Experts of a small language model.
Training: a variant of Adam for the experts, 239M tokens, 6736 steps.
Below are experts of layer 6 (counted from 0) of a mixture-of-experts language model. Rows are named router (the router's row for the expert), gate (a neuron's input weights, with its number), up (a neuron's input weights, with its number), down (a neuron's output weights, with its number) and show model dimensions 0-95. Each number is 500 + 25 x the weight over its row's rms, rounded and kept within 0 to 999. Numbers have three digits each.
Before each expert's rows: a language model's description of what the expert responds to. This comes from a sample of Wikipedia text that the model never trained on.

# expert 23
It responds to: Colour words like dark and light in species descriptions, conjunctions such as while, because, until, the verb said, and sentence-ending periods.
router:503472495504469461514496491509504518525512497476481486532503467490540510532498533481545508542507543494544497495455527486504457474473466481490477542542495525516493493483475516483486526490513450524506469514462512525470451516510514508451464513445491507510510522548529483528522521494500480527
gate0:520496522498500504468490496483454514486531496511498497498551525495487491455489479513533519526513509494501503495528481478485504551472531476501440499550482449540561464484467539512447456509507505496528519454513502469485505498490482492519507490512483498506515546523479521508503482505529451536
up0:487461441513501504486528494521480502496488480497490515514445485520518470568534524497453478486493510467501489517448519516493526497534520519497534506477493528498485512495490475499530496459532519496496508531503519552463494492519478489492461512509521450493500467466469480546522523491488528444
down0:505491509495513539486485482457491506460500506518468512463516472558490552461529511520465509470504505498516523520483496502505580482523496509500483487534434535477515505513559496533491498525503467481496515477531497540443506479524510476470502494480466504528518514499474474486499478499485520499

# expert 1
It responds to: Whole-word common nouns after articles or possessives, such as man, song, town, night, line, often also starting words like manage.
router:479529490497520497498547484472519526529506505485513509499482515474450473519530485511494525515541487537524538474520500518498510494491491496490461419499508491549506473499441463473530513463493495527512476517484536509511497522462477483468486505524456487540456486520524497458533520493523519492
gate0:498514508515495508497507550490511504516501497533507468460539528505484525497514508518467496508453517468477511537478479492508543496455500468446564485532500490527504513501462480566478504512516496506525507480501515484545492424492478480486556477498491502492487490500529474463501495478527495468
up0:462482556524465491522495506504481478496481544527523500469507481483480490488496501561513491465501485529551521510516535473523507479492517493461521480491504508467529468480509514543532507516486461497513481498525499441496475524469503502516470446491523518546524459477517507478508529537541483501
down0:484557493509503531478543520544521520477473532496479529479492485455460467510486518508499496476517508518482501477538497484469497483514457529521516483489478512495530452516528499497488508499529491525529549503499470494441533553481503450527502503495518499526532456506503496462515502463494497451

# expert 59
It responds to: First piece of a common word split into fragments, such as sched(ule), immedi(ate), mus(cle), vis(itor), rock(et).
router:494532494540514553498536488485484522483457488457444462479535511524498464466524482470496515519491507527458519484530520524519547521535519520509471482497515510504515496483494456510466475536486535525502509458493515497452492471500483467518504486507500518461517536521483499517464494515546470513
gate1:517544497482495500487550498516488439518518513472494484509461492512458478451500495462460434483471503493529560495524466520546489477519488483491536490513487504487486528494513496511499487491483505511469517536463519537508493511473518547483487534485511505502490476524471539506464487541496466484
up1:471455504512515496496439481482518561484478526523517514492530488485525527508531508548537554501525480518486462523473512476498492514493508522510448489483500492500509449523499507484511509501508502461514471496527492448483506502523490456517519469496513473516478512457554482496551484468492536507
down1:519515487504497535473526492485463498538513505487507456453516480470490474477492559490547543517549498492449523496509484522470460468538557486509469469481475515526487513521497454514467462509493507506530491514534507523503467483523487491492527463494468499524493527504500503525500488473535528520

# expert 19
It responds to: Second pieces of names and codes after a capital letter, such as ull in Abdullah, riz in Grizzlies, osn in Bosnian.
router:457544492499480561476498483536522532523493479499540454520488475469488451527518532527488496493481481515495482473478513529467507502495508529527474530467455487476531467561505526455512470479481505491490554487484515491513535515505475503479478502478474501522510501512524504499534525496529461509
gate5:489480480475494537547522466496516500521506493490470477504513504497505558513480503507478505523525548481471513542554512507543508484479446469511497510496507533542503533474493468557534492491493495510451505474505415517515516461529499481474510499480530479468515497475491509506490487517515494488
up5:531466521496515476467500521479474523487518493500507535484498503483503516456528516491477489455512492508536531500501498519504510561531508479529483466536553477496495486500519537545472530519489545518532422472471523462503522506490471472496487505502512491548494509531523475470506520460484488490
down5:515499511522494494471534525479521510521482489512466535482508443485559476508503501525565511495555513533460474497507512481518513482474541521511487469496478493421515477522478505505487488499493470533532501498500540516491481487499492498539520473525482540482527487488452497516484480451489481508

# expert 16
It responds to: Verbs of achievement or creation such as made, won, received, wrote, suffix pieces like -ed, -ated, and the word-start import in importance, imported.
router:498463505479497468477466492475500522539468493521452513499549510486531532476476483528516510478530536542494520504476518508531477486479503480482466514518479512518536547497514513505458454507474508484515500469528527507539551547503466475464541476474503498535518478467505511521505496530474473486
gate0:526494485504491497504502477498482526514463499493459468530497507477516509505511470539526526525475505508510433513525523497492555473503464522516488476471499519454532476515519482559480535517562504481519500479525491477514488520521480498498507497482483461509542458517493535509503454482547506547
up0:479511477496490529528512518484505501529467477500464507506487562482513509516506508527521503502478492460538519473491538525496555485504496481490502451441496508453540494468542507525503545511537486474513528478512504526473495520481460523485516545471490478469481498494504513522485435525528489518
down0:520458526504473470526503480479514527509499486483478518499504495449508503496470512555517522501487514502482471482482499462481552494504495484518511485497502490507528471527482528499504548526459506549496505521497500489486516508524482498503512489464445458558529477498514580502536478506502447466

# expert 54
It responds to: Middle and early pieces of words and names, like proper(ties), neighbor(hood), inn(ovative), exp(editions), and words like all, other.
router:461505499481509524514508445465529528516467476488546489520504474505505514474519484508503508493458502541511483491509513507536513488511524542495524517510524483483548485499497526514498500510461470470524414468503475565507475499491517496464513498480500545541505475519489481474553507510528477501
gate0:501458531523446514459491523474447497514538508499479526533477507495510508514517496479478514539505511490465494521470504452504546502507517510531510525483519463519509504485456486489555505495448514521463481473478500527509459530553515501504501520486509522468453499504537499526526467510497477466
up0:486506522515465499473524502486479484533508537486469515521511495471530499506562463495481504503508500514500475550499538460497549532488448495570511525499447453493483469469504498485504525491500473559472495485488502500526451508506517492494464482499502497471466520508519516522509503506514449508
down0:473485485524504497484481527468498468502551477457507502535492541498495491520539461555462512515491528473530480481482470520484537500460495491471524526477469510512496524490495504481539499482463525566476506462522509531540457521485508508515470508484466488502529518480452523476513499517525510517

# expert 5
It responds to: Word fragments, closing parentheses and punctuation inside tables and track lists, such as name endings, times' colons, and ° signs.
router:511494483481506494517478497480496497477541499513517488518468490458474481488499511504518532474483465467509533451499515514515489468446506480485527480537472534509472552507528549524531525496503474507521524570484485474501522485455504508475460531473519489535506520478489481498520533450484541490
gate0:492483495490499503467487508454499522523488534462509518500532488496496454507503493521516458497512503473459540528508457486541561530480526498465497472520515463469469504519500520532460473517537548525479490550510495492533460512495480550486492503514526509507502492447455511512479518508497523493
up0:528461508477503490500479493508514490482495467502499533493448533522510487459503508471532545474533442518470475481519497498477485470500579525464519498539473552512525498473507544514532528482473516505508499518500446482501522488481495495514503497490500504490490546478461505472516446500498516486
down0:472489468505427459488488506468548478454505462501486502536529518494503525468536484446502512502489512481464501496532485497553500488474517507541545512516523525520504488521510515503514486495501484520505490524478462503535531462462495465464499519507487485510490523522498496479516525486554554494

# expert 4
It responds to: Prepositions, often fused with the, and copulas in running prose, such as by, of the, for the, was; also infobox field labels like "- Type", "- Genre".
router:510469507541486478489516489494442442503484533505475494479505485516535545476493533486544475543522545488439521534502526470536537498480541467477495535491531490493499497492468472508495471500507527476519464519514499507462461470488478483527523509490487531517519513498506490504468498519514525536
gate1:550509488468530520535488493534484482520530487517504473534534453488549501547480469523506467464512507492482443464507465567489498512501500548475497496538495483502485510529464516521484467520503539497496494506495488519486513522490530484501502513515475504496502474521464478494461493435490524490
up1:510487513463515492476452529508515515487469464460503521548469524498546473557470521501543462473487539496491531506504502498508502526522509472490493499480515491493477517495485484477512526523530505481494531487511485465524478515490518531512507475476504508479519561507525445487447553513537467494
down1:587481494496457483466487487511533514497427519495501505487469538510502558494498546511489522486507509507524474505493514477492515448513496474502511494488507515502535489514504446487511486439517533511517486498493507517441486497518552500537494513486502501457484508467513497529488511491528516480

# expert 41
It responds to: Wiki section heading markers (==, ===, See also), infobox labels like Scientific classification and Personal information, and the noun focus.
router:542479512521504502488506530469487498476506513539536511516488509474449506454505492523472519509485511485448525511477506503462510505497477480528480476494496446522511529490486493538549524498528515509532465480498523498529514492503484505500537516459473460525534534488525421502512535463483505471
gate1:475518469499470481559505503502515534530509523501533501475526491512535500517465578507470484519510534497502497475504484470491497437472508522452529536477497503533483503474488530514493517551511480515515469518529526528471480501452520472523482465507498474474490492465511505547517528502497486501
up1:499496469500497466523489450492518532489497507488534464449571535509527515538499516512469461517486505504515548490486516500519509488514474483471506529533486482506487518457479524518477493510565496534551467488520504532496499461499491446483490486512466497476524511483526502547524525482496494491
down1:472536499459506522499485476467528503480574491516506490509502501482501505497542481509505469504465525499490472476478520511485502509475491497524475503463461508553541442460536542498486489466535479500476486484485529543508502533507500482471492526553490513509489487517437514526498536505523486521

# expert 50
It responds to: Prepositions such as by, with, into, on that follow verbs, and repl- in replace, replacement, replay, replicate.
router:479450519502474473495489464531541490546484531520469477503502529527537548450486492476477520483499552470495521502524497497521477501473500494483509491530488458507494514492476500539495482489531543484532462524466508493515515476484469555549514480490471486477532494481489524523478520546498475495
gate0:478539522457475541444500465494499485499472514474486472532482492461516508542502486521492524477433513514492508460498479523524484523477500490478483477509504515449507506521467531520492480525471508522534504468547518513529511532477563488524539486490479533483512484483528497532487511472504509474
up0:536477460519518501523502529534475495483533480513506488451515572497485475467474492537518486474532487500482502538513477505481500492489527521521486530551505502502525491477514478498517504475564486486478494471474530510486518503531492524460453541494495470520472507493459488504517473532440502498
down0:556473490499493464504497507523468518498501521552511477478512493524515462501522496538505487466552479468512466549539456467512506551501518491502505456483493510529519472476501497504491518458485511471494457515512506484487459460519504529513534522510509486488464505494479475472533482549505508544

# expert 63
It responds to: Opening syllables of words, especially enc in encircled, encountered, encompasses, and ex, dec, al, often right after a space, quote or line break.
router:457509509446521490476462447465543490492493492478550499532477519513487487497488478524478498472502471501465483502548533499496475504512514512479481501477478524494509537518499516518489505526511467495488496501510504522484551466486554487502521516504565501502503443505522557481538484475522519466
gate2:485478492529517478557482542500493502518479519509484521493505523513527498487473487539509504542508465503510497483511564520483483498467471493453502516512485513508508473497507467513539483562457495518487457455479528471533493471508496474511495447450473506517524529509542470510497516490546502515
up2:523469546552482498515480497458474496508456482517508502497498504482491497501534495521501533474483478512490512472456496512491512533543507532530524484536536507524517503481522525481519557485489479478528488483488468465541501510503513441512451525544513485453490473484452523496476454498498509511
down2:522496509476498517504488511459509478538486520443495491511493466465513519477499541528507540544472527489458524472504481535522509518553469494486530483507511453518475509509492527506532504510521461509464503540496473541526491523510484527464519478452479479501471505530461535495513463522477493470

# expert 44
It responds to: The word and after nouns or verbs, and second pieces completing words, such as av-oid, s-earch, godd-ess, term-inus.
router:501480490532504495508542511491465473534520495513534483489496470455539503471520521505546502535485542478486517503494533495486472470465534464523492559506507457519556479509497482487522486468494526471450504481504480531491450504529507498489466497470461530509527496474472503540489499475493532514
gate0:499541457519520510499503472517552461500489552507504475493520465520480494466479539464462526458505513516504474519466518451530504520503493503469498514519495500461477468537528519494466463497506512510471502483465518536482510455530538524482491550490521496534508491475475488545522508517495481515
up0:503545480495492497505548479527519455511482516524516490459520505507493512491509577504481503443475514502501506503463473461518496514549530525474510495501470474461503471486511511524507496490538483520505534530476518494483485445493508540461491525456497508525501493486512457535514491505453458490
down0:547512513453510460504449522519521522538496490506530509521474510491505476487424501516520528494496537539481490506503461511478476505492473472511503504510518524534463485505514530492461504515530464559485520478526496498549516508475500506505478524500508485488453450522494498467536491452486500511

# expert 58
It responds to: Word-start stems of subject nouns, such as med in media or medicine, organ, econom, gen, fem, and words like music, Indian, Roman.
router:489532539531510529489508483524531517529475522518493489525491504455548492557449491470520487479470535495472493468499458483491494508522494490502486528525525463473508502516480499513484474491502512524519539463487481488485489519515467468547449542550483500486517494511493504456452540494519485522
gate6:510494520488513519466481551515490496473489506465469495522475566508499484513486474491484525464485515515494493496459503499496529491509519462506502505505537499517513477471480492497506579495512433514475451513524509450535578495524479496472500521535511510473504495475515509480489483491535511473
up6:456504545480486540486508530484506526505513498522496485510509549504482494440521517526492524458478563531528504517485490484511517491505512454524475514512499518496522484498499444514447524504504478536475475496513509445470552450546519502445506503505497505488516498503483482482502480483494531508
down6:506514528470536554472463496533502535519473512514486493538517536503477526459523497476480509426494497501548513498478487510469509483503487501493501494515466500533475502488505536495469528511482458490440480522490489483494571487532496490477484543532519483514520515474496506489497463464504524529

# expert 8
It responds to: Numbers and dashes inside sports statistics tables, plus short word pieces ending names, such as Shenando-ah, Bellucc-i, alco-h.
router:516514474482505488494480451516528534498531528547517489523456495501497483530489508510530521455549493475518513499492472510524458483481482518507519530480482450494497511494503538523526500481472463502497461575478464458525522474506510523496470505507523471515480489523513497458563500512481499511
gate5:476449502484492510493577462499488507498512526502480498495527525476533496487523491541525474485537490500484514476482494489517525524505499523555478506451494485494474472488506518507492493489503559483469468475464540493508483523519486483472495475503543549488489491526518480496542452541533489540
up5:478486535476521527509524484508522485463483497479504509492518530457513511507526495511485475474537513477494508474501493520527524484495509513500438476464486504503544473487484519489503498504497490482468456492481534473503458503527455482482514499464519528478511506535530529526535461591519479549
down5:491476540512514506521513509534536505490530499500508486479552565487506455481486488568490476477514504536476489453457489524493466498499521499497547489462529501484504487523469501470491474520468525494476554441477498506489529514518521496520487482522500506484490505484495507478483524550503459471

# expert 62
It responds to: Accented or diacritic letters inside foreign names and words, such as é, ö, ü, ă, Î in Île-de-France and Vlădescu.
router:498549531470518467467475510462508499525531467543542518494467520537462502523466522527511503521495463482547489538486472506548460479489481501491511534490459504489489501507492496492506527511531495531518508510521470486474516529506513519530464509523469469516451463477456508503480536498514464502
gate6:520516503500481574471505528518472522487473512503499541500500501556497490457498551510486481521501497522482495521496507551504501482482489508522523477479480511512507440501496475524489467534498448532484516448473529507466493453535529496487473489531504475454499490476479463520516505484475529483
up6:495495493496511471553487466474548514480563499497477519499527520486496498518520435533508564474486509510517496470476500471526481515487519499507449523495501500526508536468483526477486534508512540486498480517515467537497517549506481500490492496461477505558463466494518523464500516505518478519
down6:540494517539472505489427516492537442497498487531486560511507482469536504537508466515497448514494546478505494497492489502516496473501525508500484542528559507489461506502485500464480461494460532516488487505501490471484483510489485469500546508527502552480476519522475519508508480504484518502

# expert 33
It responds to: Table pipes, commas inside figures, and label words in infoboxes and tables, such as Review scores, Points, Issue, Position.
router:502535492476548463492488483470538544498472497507483539525524540469478481464493499498498509511493515468472493553464437527485491475477509465518524525490470523548489487516537527486522493534521488523500498519508536492534551504460495517463535491504490473519506512465485478461483496479498487486
gate1:491490518475475505494538496477546471513488504488503498542549550529527524452520475493545524489455505498499530564494467537474496478477485503513476514545531534515509498477531485476527488510490476460494518442520523464461510484511474492501521509460505470491475504476495467504487483484484514491
up1:505488458548512497535474511511479498499521507531494498472459443476476512531529501504483512512499512470509513472508532477508523537502505477489526474458483455483489491497453534521473494471508515475535468549487462508537471535461557500495469523504487521531515471502500540504510534529517519524
down1:479504497462533516544519439484473489502534519476522501498483471503453495500490523509473493528520499500472502488521504509513492489541476581488494477514520459500508470496510521563456478503475454556507496541505475484510516484495485508503480496513517503516488538481506529490528481548480470464

# expert 47
It responds to: Line breaks ending table rows after pipes, especially in election results, plus capital-letter word starts like S, K, D in cells.
router:474492484523523510518516483474531537447485492491552507513457504549471512531487444519514515479472490515533518455500477528528513483453486530509528467472448532482479499478526517478493513482463498514510478528503519489508533509468539493511503513523521454499492504497493480480542492469456523490
gate0:479491451507463506508521464521486483501461525451511494452447518558526474512526495481536485512476483466538487483459488520506515506496505486511507503487504491534471475466505514518482493500465516496516486502495503495542504506474453496505466496510524519521495504531534551520559528543498482548
up0:502461475459501508504482460519506486503510481496516502503484502523519506485493494481500477482494502510542508510439475525537491494511460437569536526472483500533544460464509512505448474518481501518497493513490495511535496539493476515475440502512526484526505478526553534518527507517486516516
down0:495519507522506542544540468500486510488514508513494448498486524515489469502499534556516507479495473522490542453500439482518508525485513482465539547523519498487493485491491467489531473484467553527483514475510523464532483480533491478497520491523478482473509476514475508511526535489471469454

# expert 3
It responds to: Opening pieces of longer words such as val(our), N(ickname), M(anhattan), plus sentence openers like It is, It was, is a.
router:477540539513479494496483485506496478527480502513491503507542520546537474515453489509526506496458490461483553452496509472520488477517484477464454521506473512482501504505476471459496516493480507491550528487528520535495495510492512463521549527526520470513535475503466513517476528461516499552
gate2:511523492484518508495504523506467486462508507540451479505515512507520476461500551498509487544511503500520496481492474478512516493458494489469501454574506495525458525520531495540495515516528460528480474505471532499544485467491549525500484482501480485510531519535546456458492524493493509476
up2:517539508479498495495512567497510500526509481515480537508500500471485483460497490481554499440470508509515494509517452441520507478535514486478536459541513511480479537470505513505484524490485481512479521517510500457519490480517483553499532520499450533504497485515510475511553552505499501497
down2:521525477481500442505503496487491458480522472482510527519490494532469503494511488463506526496551475518545495501454464496491478446513537469495496477472505479505497499503484481515459559524523528498505519521476520505509474536476551545507516451468480504527511509492502481510557514530527497477

# expert 39
It responds to: Prepositions and quantifiers like with, under, between, most, former, the verb leading in leading up to, and list-item dashes in infoboxes.
router:494445521488470469467438501491473447499504504506466508490497516552540540495486514457534463520536524500512508485525461516535532534543504529487513498494508514512519529501508475496479510493511487500538438531479502503528537468497480512538526526460522487500488489510495491501522485526462507501
gate0:471512513547461498503514531554523478495456501474510511533477515524431484508527548470519457518492513527560483509498511470518475494468495514538510513483492509484507483490503483477503496505505475472493533491491498460545498473523531502455477512482518479509502520521560507514449492472491523495
up0:505494490482456494446506510521511542524532474496521455502517486502510469467476489500541477473464524502494489471510495528543524517474509432530513459477574497475516478508469514482501494498512502530509495460532490554525481498528488509497465515530492483516527508527507522502543487466509484509
down0:541485490482499496460533497525538516510485502559527477465427496458499460510491517457513533505513548523487523447497528531503535466468494509512506503503499525498510508489488525499478485515521482483511483509512431466469498544519529479535479478515484499523498499510481513524457502506474503516

# expert 51
It responds to: Article an and word-initial pieces like Comp(Tox), mid(fielder), M(anning), common in chemical infoboxes, citations and name lists.
router:487528488488533487491504505457520537527499510524523510493499532524504493534476467534527456502532521494503466499531495500534481463458498465478531515513466501485481510527460532510525471503445449545531465543535517538506473502482513493490512488495483456534473503478510469464483535491505491502
gate0:522450496508434517487503520519517494453495527493470504503533464471513481513574496520508547532525474518512541545485484505528549533504517489509513497507509516501477512530492468485457532510505509514468482513497478465482550455531503466486524487502513472466482521496512484492492467514485481493
up0:465534485457508488492506505521505508494473536500478492510564507494497515520489538493474531496491511475459512536485511498522537489472472467483481464452481499479504496506448561531477495566547490517516506483529507533466520505497485453511497447504493481521514522508462525523477503489504481512
down0:479499462582493480474496512545522511496532474529514499498523475474503504462514486480476516458498482515499503559469519502493456490533558523508502529511483533529519509514517464486490520499506495500485509514453503457532468511518536515475471493458506513499491513475518447452505490492486528506

# expert 29
It responds to: Capitalized first pieces of surnames and place names, such as Rh(odes), How(ard), B, K, North, Park, West.
router:494523508481508466475465489508549473507485474519521493519512522496468484538488459508482487511496500504501496506524498529535463527499481482488478475565470530516444532518556522511506509472476429521508528512538525514463487465485477457492495513523488479532521487464482506496487527520543503487
gate0:488515511482479536474496579553487472495452495499483468483501513497524479471465519509515482514515531494502476478510454542487502511508508477537467504446505520475495489501529430516508530528487476507511507468492526530462502487522533502548532478512477496465530513517503471464503480504501480494
up0:471542496480499544463492536558512486512470498476498458483499512520537487493488507483485467524506511502491435461496460514475518477504511515528520533474509553487495485505522447511496488491497484510496490480499512536427512493484513532518571514521507466494500514528476471478532494503482506501
down0:464473483469455486500495496518559519536541507491503489517458529504482542506514466543503457503501481467509474456484462550515471506504502509516506493497503521487499512505478482504550525485485524500562520497474550554467496504477524507510519509495484482437508476507498504507520484512486503457

# expert 31
It responds to: First pieces of split words after a space or line start, such as lif in lifetime, viol in viola, Gl in Glossop.
router:515505492496524584521532478462510518456469468492480458495487488528476469509485475511504508474516521533495485482484478477532533542509528533476519462511489501493480496520496479502471535520485513536512543463533552492433509495475521477512526500506479494493516500526493509513505503511529461460
gate1:544491522502491520486516509528515536532522488560471473501499511446500539464501506531519538500498533512485497496503465477517528490499474485486468475500499481483485516506472469513465469474571490470527510494477493529509508528524510547495530503507481491526510453470449509462480516480535483464
up1:485538484464513458510502479497456479539456540445505511499492477506508476525458506474479484513509501476489484473511494519493516507509477517497542518537520536514468482521514525502500537504457513514482502520489535500520515467446477423527480492502509484480532525557521499515489532530476512501
down1:485499460500462541513522522549500469488442476470487444475492483502506549511505497533507485522549505494497498476508469491539511517509509537527532494524534541430503485468503504471521496477484503528486527483516490525483485497502482490556497489492506484465507506508546498486450501512474536491

# expert 57
It responds to: The infinitive to after verbs of aim or attempt, as in designed to, in order to, plus connectives and, for, by, with.
router:456452525522500472489489497513460472527450517516518517477505496474497542481501496498503460502518522470515458505485519491518511498530520512486526540489521533490476528463466524499494517490487547460515507532493518498449496470512470526524522459520504479519538478465536526550494496491531483547
gate7:478471477550495506524524548557464517485520516511540492470514496460544511498553468500504485507464499469507458510471470492495522512519497542538517497473494508485506476545503519499494496484513514466535548529504505545462470494483503486477489493502482512503496510495504553496435510506459498505
up7:475458520532481494529503526566447500502533489502521514503497517471527511486560494484520498508461491493531452506476469480486498533517478533543512506485490502508502478532519513483499523474481512463524486507505472540486486509468526471445480496536478519490510480512516553501452516491451506503
down7:471518462495505358508538532514497529492483486523526478513449488524504508515486473520507508549511503455489510523506497503495498476511509475517509527472500503490486510495489543519486503506504531475526520531517503510516483452493483533496505491468473494509464520502495508490538513515489496484

# expert 43
It responds to: First pieces of longer words and names, such as cre in creative, neg in negotiations, St, Br, Car, Mont.
router:473510535527496551494506457485489487539483499507532479497480503490476472533458503524452480461537486508487522466478486521511534531527506502501521509469507532461492505508494532541488511519472492527537530472549514537452496474518498507520468504502527540507501508451457509465516495469504463488
gate2:516493461504506514522522527456498481500464530510497471517463472546500465486492506447482499511485492479469545561497519485439486490505503513474448492497500461530538476519550482499488522530524516525474506527505531479504489540542499516469471529508502543489514489511498497539468517509505483501
up2:521491480493525487519442468518461532482536510525495493504499488479519509492508537520514560494500493478498514500516521480526532485462532523470527500494472501532519502481470514505550482488473484494466494544522459514515519493470493520486487482446506515540451517523523490487543518492461561529
down2:498495501518476479456450482505508496485525508483484519509526481453498539475500541529473483505517461494495516453482489495491532484503502482477524554501527540483502485511463507497509496471492486459509468491553516538513493499483515569479496512548517483499484544508560490477534461491495529485

# expert 38
It responds to: First names and surname pieces in lists of people, such as William, James, Thompson, -son, -berg, -wood, Eis-enh-ower.
router:498563526540512485478519499517508538476493463482548515519513472462478448554478518529473534502499516473512470454496504502494489492501478502499516518543494494485481486506526493504566478493540488512454547506499533476490469516504479502460457476480462484488524494505477516499478492526499471511
gate1:476541535532479469508514505475495504549492491481495450498504487506480459463453488458512478498505522496505538452488507519506502505480499506461486537543467549492545506465494545534497469503497519490469511531538525519515545540477485511503530505454485489529515502480457487469504520508499508500
up1:479478464495469504479513497529521478485449473506503530488507562470513515505521499581482535513518499491504499506510504499496497518496506458502543472491516459538439504488493495471494492517496468534529462473459518509496492458514529491528481535527513515471494516520536480522460496500528470468
down1:518491514542514516536508445477547507506515482508480539539497499510549491499468463496493460460488479487464532487515532515536543481464520490472497475523498579459538492472484523489495507511497513454503488520482529496495513507463458504503488545525503522498463506495495488505484480512498467486

# expert 52
It responds to: Curly opening quotation marks, byte pieces of Thai, Chinese or Cyrillic text, accented letters, slashes, colons and capital initials like S, E, O.
router:473528497521545532518489453462502498437505504538500531472471549524484512482468472497493490519478490510473461468507470477541488507523513544532508473499456540502522546490501508503473516509515519457534498498508534488502522472489523508551485504509529465481490465468496508472516482493490533488
gate6:503469485472507447509494499471486480545502501470509477538505478501495497469508523523492517455511449491491509513528498535499454500475503453501512514505492470497525534500537514498477484502534528522510523538514479526461460459514433481517500445493508527546508520521509513533521520518524527537
up6:511514515543495536511519507505541497481459476522504476499492478506493498504515507508510476582491522483447543520483532479497490425476468521509485431496526503529483495530461509492524502503493469471497491517518513507507475470484539504467517562498469493506490501494517500520471472493467490519
down6:577495503557471533481539530503494492500473473484516527479468496506503524477552486489486527495517497495513500527513534474517489521554488468526499529450504513510462494485496474505523518496486470468492508490526514505487486516470519504483517439512510539513493516472469511486485491498463428509

# expert 17
It responds to: Place names ending bylines (California, New York, Canada), the word-start acqu-, paragraph breaks and section headings after sentences.
router:538503455536539461534502548517499513496521508530478465507498447548520514537493519482447540509459449505500513519470494498476494479511463458526548482543502486499492519461514498484523463490519483539486533488468478483510506496482465492486503515481490540476534528506500513512484506504500504487
gate0:474538470504511492427510434501578488468501514466521505518524486484482488523503453463506484480558494525496527496500481505497497493502512498501493510520519530513542436494476522479494482491474522499481505464554519478516492533514497495501495504494483492502501543492471491497534514516546486520
up0:489540474497509510478535457535541530473515514458521477489493483469511493531530506507499465496533497510477498492484510538500459505491495523505500514508474523451575483484474519484503444502489491512501488484518489491491465519507482517475473518505537491518473562526450489500521476477522449534
down0:501492492532515457490486489555520532524536490487518510486506532508515544518506458514489495434521493484502487492456467505478453465501501478504525528518520521499541497544487478506517474429465483526471478462539468506512516524549555472492495502483490514487517481500484491479513520506502502512

# expert 42
It responds to: Short letter or consonant fragments inside or starting words, like l in monoplane, m in realm, sugg, rel, plus decimal points.
router:522501452489540511509490513473537497453498511454507514534467469481491520498534505490497505479444461523517501495517508491500512490506530508488516484496511489518531514547522518523464535517485529466500466482454466471499543503476522484471518506458561503522453490499497512493535477524454508465
gate0:457440494475501486521472517500513496501510477483487515494505491489512532515568536489509540440515455511499477482473536490491493511521482485507512547467465522480503487478547514477518507473564462500504479509495510477480497507461524496495464550529515505527466509483474526545500492506503485474
up0:499477514472489520489535485521505510489462468482481507483465503503529514539520510488504487492511470494513457490520517449517497553496483515556504482496469499481499495509503456459477518539520500492514527453480554500512551431495515488467508473542515487538507488541504511501514496518513443507
down0:557492519471480503529486484481484478481563499527538482479515527491472462496520494528523512440515500485495460487483512474484529534463511508495524537490507498430503499483515515489474522496470516524523527524543500500537511490503478480516517455538485534475483501526458525463491503518504489463

# expert 53
It responds to: Verbs and participles after was or is, such as died, buried, released, used, located, plus suffixes like -ated and -ations.
router:500487524543436467496456486505483493507517497488474524521494509488511494461554488504484540495463523483474529519480534523480534528539478486492498518475513499542473520520506455497488482527546531518480499462485516492505501513480530496480522497479464519445555475481519485532492541504470501476
gate1:553493468460496507536517514500500486523512511480509461462505524494487467511455499505510502495509466442483513516493465491498491484486545499499478529494503519521489513497452517481509542515516502521521477539504501574519528484484438508478471472541493510494469569504463504476501501495496531479
up1:495473558485486528504545466518509511470479507488483496487523478516522485525503495498529501444515482490508487506495496504466527546589490486580514526460466478502498491488513468502469544468481481484531492498477501505503501512486491451508540503517498501522500493497444483495470500525498519510
down1:486493533491483535498501480472522489500486524503480513525519466524516543487466479475443472462563505520516496468484494532472505493521485552485490508431498516500459529466488528479508525471474507491516486553503523508465476524534520523493501530485533503491475531514502516501534453511495469509

# expert 61
It responds to: First pieces of proper names and foreign words, such as Col in Colin and Cologne, K, Y, Che in Cherokee, Al-.
router:467534521460522547515514466480504531499467445528493501489494515520455497541466475505527497499524465512475489471496488488552455516543472512492511495504502522456505496492473500496458489539511495526521545475552529485485534499510476486521498490533474487495466469484463516517514514487545492496
gate8:476493503525509487535461480552509515484501498527498445493530483502517518518467515504544472499504497521511493504472487489521478497501471518516443482502493487493496510563564442472522500450485459519480489506526500471556510528535515466478484507498487484553519490552521501503495496498504484507
up8:519510501465524499486510510481520499513494498485502484528467515485511509497504486455474517504466520523512504541446472483509505477517555507463514542494482548524533452492483509502523467459514509474492541519494521528450491541512499530496498544456474520490461491477455498514546460499462511510
down8:517470492531479502495484517501480483534533498556483482543504504466572481505540504507458531487490465482512507475484497526504502491491481514502516518485535471517521553465521483455494477485502498489492469511503488465469513490488549487503500527512564480460529493497516481479529474472529530453

# expert 15
It responds to: Middle digits of nineteenth-century years like 1874 and 1878, byte pieces of Cyrillic, Thai and Chinese text, and nouns film, book, release.
router:533511512487482496483499475464508525507534475533534487487451504465474526524485504527487522451477521521501463499474479462462501500463481484521483462506492507521472485559493516491444504497495502491525475524495509488544546527492533515539504449545520470493475474517504508501505509529459540498
gate11:503487531502515499524486515489474534456477462436480480463524473491511521519537476479493525494483497522461528530491505487530512486460489459480451521487541465508507482464472500517490470508483506489526509541548526497494507511533455489504569518498514543525465526512496481512499503522493480519
up11:536461485492521505504495508464519524517532493499538475498495499521503530517525450533542530512497480530461503548502463496512504492475479478474500512474477511484484535513465531574516509482449517478522481521475511490508534535480458484481479467482515524459483497484474509451499502534471479504
down11:490512463502510479476480529521510523529493476476517477471486479480464484527501475522525557459462464472513483494535493479493496506500477484521486459507435526471536458490499510491494492531516487492555533522487523488499512565517514493492486522506496478533518499523487484509548560493480504533

# expert 6
It responds to: Prepositions and separators that come right before a number or date, such as "in 1279", "on 22 April", "Round of 32", "Top 10".
router:514504474516538479459479479507530505499518430528481526523473544503516503516508470526486492507506459469524497532512508503514513506464508480509546535546468536525471488521492511533471489535463499521483495543503533517457520498464500475500527538508516452496475491466492528502468524526470505518
gate7:528502504490500478490517525510502462511481505510504469545476528494491481496455505512493489465461497485475510454513504542462511493462511489506520511504499514533493467432499503522537496518483506498498512487496489513484534510492496515513432478480496534444495523525498470531563520514489583503
up7:515521538497527485490473468507468478502496490499495487469471519470494496492479506544525534488494517461468511516570497540506510511511508461501547531512518519490478509473468564529543490497428472525494466513463510523472529501475469520474525490489512504504529505476485487531541508512489527509
down7:521472516555498528466547450507511498490494485525517521479491505475503521532490481513496533473542556499530508483476530464491470519507499487513495481482525526501514510501493449494480474483475527529490525495464483503478503498471523545468498515513498459485489475556524524495535457523466492444